From a checkpoint of a small mixture-of-experts model trained on Wikipedia: 73.5M parameters.
Below are experts of layer 3 (counted from 0) of a mixture-of-experts language model. Rows are named up (a neuron's input weights, with its number) and show model dimensions 0-191. Each number is 500 + 40 x the weight over its row's rms, rounded and kept within 0 to 999. Numbers have three digits each.
Before each expert's rows: a language model's description of what the expert responds to. This comes from a sample of Wikipedia text that the model never trained on.

# expert 56
Description: Word-internal "ut", "it", "at" pieces in Latinate words, as in exec-ut-ives, stat-ut-ory, c-it-izens, s-at-ellite.
up1:467517518430519512486469532572554475519465522410492468520530529462527511466513434466437435477454538527525488512528536551465439553404469511552542577467509462493572473555499549522460530544497542507466512450527529527526559535479512432561511495514517422471469523483471453505482482486536521535512448397582480518474460507464405506441493556488486550478512516548468554434468482506474464503451492478498481482470472458543479502521486555520496490508507492537549507449475510528463532554522604515611400563469519567527447438532469502495476549441527456488547515542536518497521528495448564469

# expert 15
Description: Numbers, separators and dashes in statistics tables, especially football appearance and goal columns, such as | 0 |, 2–1, Democratic hold.
up1:401519506469511496512580582558533543529443478494553490497510490501511518503475513497475484477538528552559507445494532598533470548460464517572467502463475549509453588520503481440512519507465492554466600471494481430535520544501521480520498523498497520566445481528440485525524483489414479416496460513551527570511485521522448487524591524478475456457451513480523497501509440463511495491457549583506518567563457433468549492410439487501511510471491524508438561530499546478491509484550498483460464494464446561495476574545613516504491551552541507484540535514521537529475462519460452412

# expert 59
Description: Pipe characters separating cells in Markdown tables, especially header rows like Result | Event, plus semicolons, colons and heading equals signs.
up1:526504422493557466525536499517500525532493452545535509479437482481543552501467530473548486450563540501493484471413507484516558486471561438530512501455465447492574500499565522549542501484488551451526421459427539468492479461542596615475481492549513463432492562518552446566455519484439555457511585552520466476453509427474558519556466443479449484532468483518470522477495489501492508553550530439556483496552526534490469523483471519458514485481453490572503533420482438478537490553484521560475510523517492549511496480512458497583441510482463514474464574495495399527485441562508491536

# expert 3
Description: Final pieces completing a word after its stem, such as Instagra-m, proble-m, possess-ion, Bachel-or, albe-it, unicor-n.
up1:427461497559489558431448430448467515470543510462463482465544518520498464467496504514539500492451506518469487491490500485439568503446512554547519444393472425480531494470531523498495532544470481519475494505504540529504526442495494438514543558508411524517506524491572549417523480561475422560509548511508528475512479466544414506582471540560485498513514416564524480410474520535536518519488569455498505490520431560551458541511554451494518429583496416593520502501555480510531475537468578536531501491518495562500512431504457467445516530470477511490533457526511538475464514518505563451

# expert 43
Description: The vel of develop, development and developers, plus spaces and odd mid-word pieces like play, wi, Bishop, Communist.
up0:491460431587473434476484525546528513515441559439510486456442519478576553496461483549502523452494539512485437536466543532546568495551445486515510536515516537490527480532532560508524489492502418523565448518475492481540508505433528501515523568471448454484513534458469485487538482562529544514466447500552618521535508479496487454508443536495421498519489447496478487489525514503506481442438448472546581470533539469556448537509472486496503481501529481499604456541481561480487586480549502509519471449554458470583503443532425449458503510470444495525543414506534448532521536481552578436

# expert 10
Description: Commas, hyphens and "and" separating list items, plus the leading bytes of accented or Greek/Vietnamese characters like á, ä.
up0:447492502483528513527558493401489489535502530473606526493481490472515405483479492461491516390526494477426461576466494543468442611528534439504488477456484455521510471502502546468483565486499459475441537519501519598488498440456504489543569522457557488462517545526549531533493499480493459455527449425558496515532485457452533517460457504430484483515529484471471538388482481458487456555535471500489456493458465470514471549466557499554553514455544516479483485455629538454526481440460524559509485516505492462485543508511455492446485432503460532472526509444569492513540505539510486566

# expert 9
Description: Capital letters inside acronyms and initialisms after another capital, often entertainment or award names, such as DC, DVD, MTV, MMA.
up1:473517458550475571530449502528578543538399525479462520535468466465512507543508545431520490548479496491500503521477523471480410536494487476593544544542546440438435453519477563487401588449554443563503487475528461444526518523513477480437516466509467504431485513533532538498492482400498491495524462534557527550526468546570434520435477511528571493504517501462518532492481499485541473515496501466520379499508524466485502505547528439463468488512541551451469492531480530482434358482472505497523511513465565576567559505543453519464441520504495502513467512531491531526510538487488493491

# expert 4
Description: Tokens in sports results tables and match reports: pipes, score digits, and career words like event, finish, debut, record.
up1:494563442553544453444542513510515479472475513509495532546519461472542503576489454518553526505438554497506572470487477575479554477546515468541493446516500479522531507481524454562546518465423500547528504477452516450484456511559552562432507500495574502503426494524551457472504486523513498450458467532521490507398562544450478541503460423504529479503485454481520472443506471500565513516515439475454540522496594528496447492524460516498490581513551574550481456468486407514483565567511489491461434442455509520504492464533449512527578529490444537500464514510575406464500451597540485483

# expert 1
Description: Cells in sports and results tables, such as column headers, win–loss records and race codes, like Starting round, GD, 23–0, DNF.
up0:581508478487452550526461556589448471509505511504503512518541487493514488513525506528521533527443544519510509530537541536493511469476486521499373471510548497464509542457453459571499430487525544581580503451571481465519522494502487488562465526503539512493416500419439445501510532535530498497451531482426478484333520511510547541502543428507549548522456562461416434559501450506453487478454574458490467483569503513472469517515485471542491458484575424514517505507487475455479480493547506454526524481547493544512491504561449529468494472532524512514443428441448501501499504475544562507

# expert 31
Description: Spaces, numbers and units in statistics tables, such as goal counts, gymnastics scores and times, like 45, 0, 6.80 s, 17 days.
up1:512437535493478501425461468476508458513561601487473473519447505479490470488582577512547504517427474489381510542490383563473519500566543507512505560474504470548559469475451518495511521551533502511479453577495490611514502434507477502527527526509509527432465477460505494466494409566580532526466499508563596438479477466506553472474480536523511536506574466511453461510471551420571476543488453542477516510474520484450449454525544508507537493507533457481603512523487458504470503515479547488542495456454519455427513546526531491547494513508507515482528485469487560475563500464467515478

# expert 0
Description: Middle or final capital letters inside acronyms and country codes, often in tables and lists, such as MPEG, HIV, ESPN, AUS.
up0:572498497495518523462582504493498538514494473511485487532427567472482565574516445517489535542478461475569507498494536492426570463496491527565496510409421508486478472528455425469493472432462556474486532521500533516516484519517471544508505501481536593560496483641472481547482455502493541520512442474510501451458546482558455467495535424456494516540486517501547419455518439449467451494495495491464535500533453553513539501399561526470541507489548539462482567522445471512519517509537509551513510566500435487519549475457515483476528430474504504514480509459367499504565518469541557541

# expert 20
Description: Pipe separators in sports statistics tables just before a player or team name, plus syllables of foreign names like Col-o-mbia.
up0:507522516498460479494509457493465504551524519527583483442467537515478421486489482510544473516489535494474518482457460516480482533571465505543456502429459551484491526488421493483509472509522499583466569429511503426587539495457457482557552505535505477451496540567487488478464474546411536497653544507484511453501442532488523534534472494512562472463513489511514568513542560503487508504479478582489492482599509583469532536522486525481469499512401450515463522567541473491519544533531552478535458521433387513497480498530507465444546528443465480531467538497526517574522546444469496424

# expert 41
Description: Lone space tokens in infobox and coordinate lines, especially after dates before years ago, plus year starts 19 and 18.
up0:466530515544594526430523511443484429559546409500472504487516504452399496502519457481473485503463507469545545452596566454461540502596571544441476549534507545536458503502439553533497506523503493547520473496447487521522502557517456468495519455499413569522527498477489509493545502524552509472474533474463527511509489492497509455468494493459443517452504485576508467477532427519547534496489522562461517574513546463534477527514448468529507532430511533459540451482434482431495436582553465513516562466476566544476472423457551450564555501499505532513428502475504554448523491490521528431

# expert 26
Description: Capital letters inside acronyms and abbreviations, such as SA-R-F, SW-A-T, N-F-L, S-R 16, D.C., with occasional hyphens or brackets.
up1:507554478508540538489509460552460530484443446593417505528536638455533548549448440488471433497415513486501497520477546521460524505522618516496534551606556495442485494479467526492474455515407519517469545549565501457490474474483455439496499567503500455497513478453544483481496529411512496491519549510476580451482488478482551411417534523472481470541464433519493488497506495476429516414507517502498486521525488495491517531496575482475565489528525479455537571502459486439535511468464513468526501444483479519522537529492525516468574510513456445489510475519446525481519464422549499513

# expert 55
Description: Pipe separators and closing parentheses just after an athlete's name, country code or measurement in results tables, such as (ESA) | and (39.9).
up0:553468509517482468481559481538572465621438462500476511471511499498480505545464473509544518499515540519480455502519572500457473468604457486455423474524551552480481516515489477433527505516493417501474573552451476482514459526435482497492438579596461383448506459514453507487504495548562538502503651481434444561421455521473514432527502504502575466559516509438511509444502452486547502477507507520524571478495492436535531525480435514464523522445522441485549516485529513491502503478528502541501487528506548496491514473523540526496465514582466467504508451519534474463465516473444473526

# expert 49
Description: Closing braces in footnote markers like ^{1}, closing parentheses, the word medal in Gold medal rows, years and pipes in tables.
up0:498499544523492461512604580460518508438543541515574532435463489524595536515516524461482439536459491416505510545490509442498463535512515479515519437493580492547443472579492502455485554517477445531492527546443487552517532552446549531542556515461490493466493480503443521417536506511535555497534419499565483438473472487521466514436523517454530501432484513433503534502490545460479474503485533525561534486480519510445467452570432532458439471419507420470445455597486544515522533500509460484466523599467559494472463548490525477491501516501537509540491529464481522540557503492439563517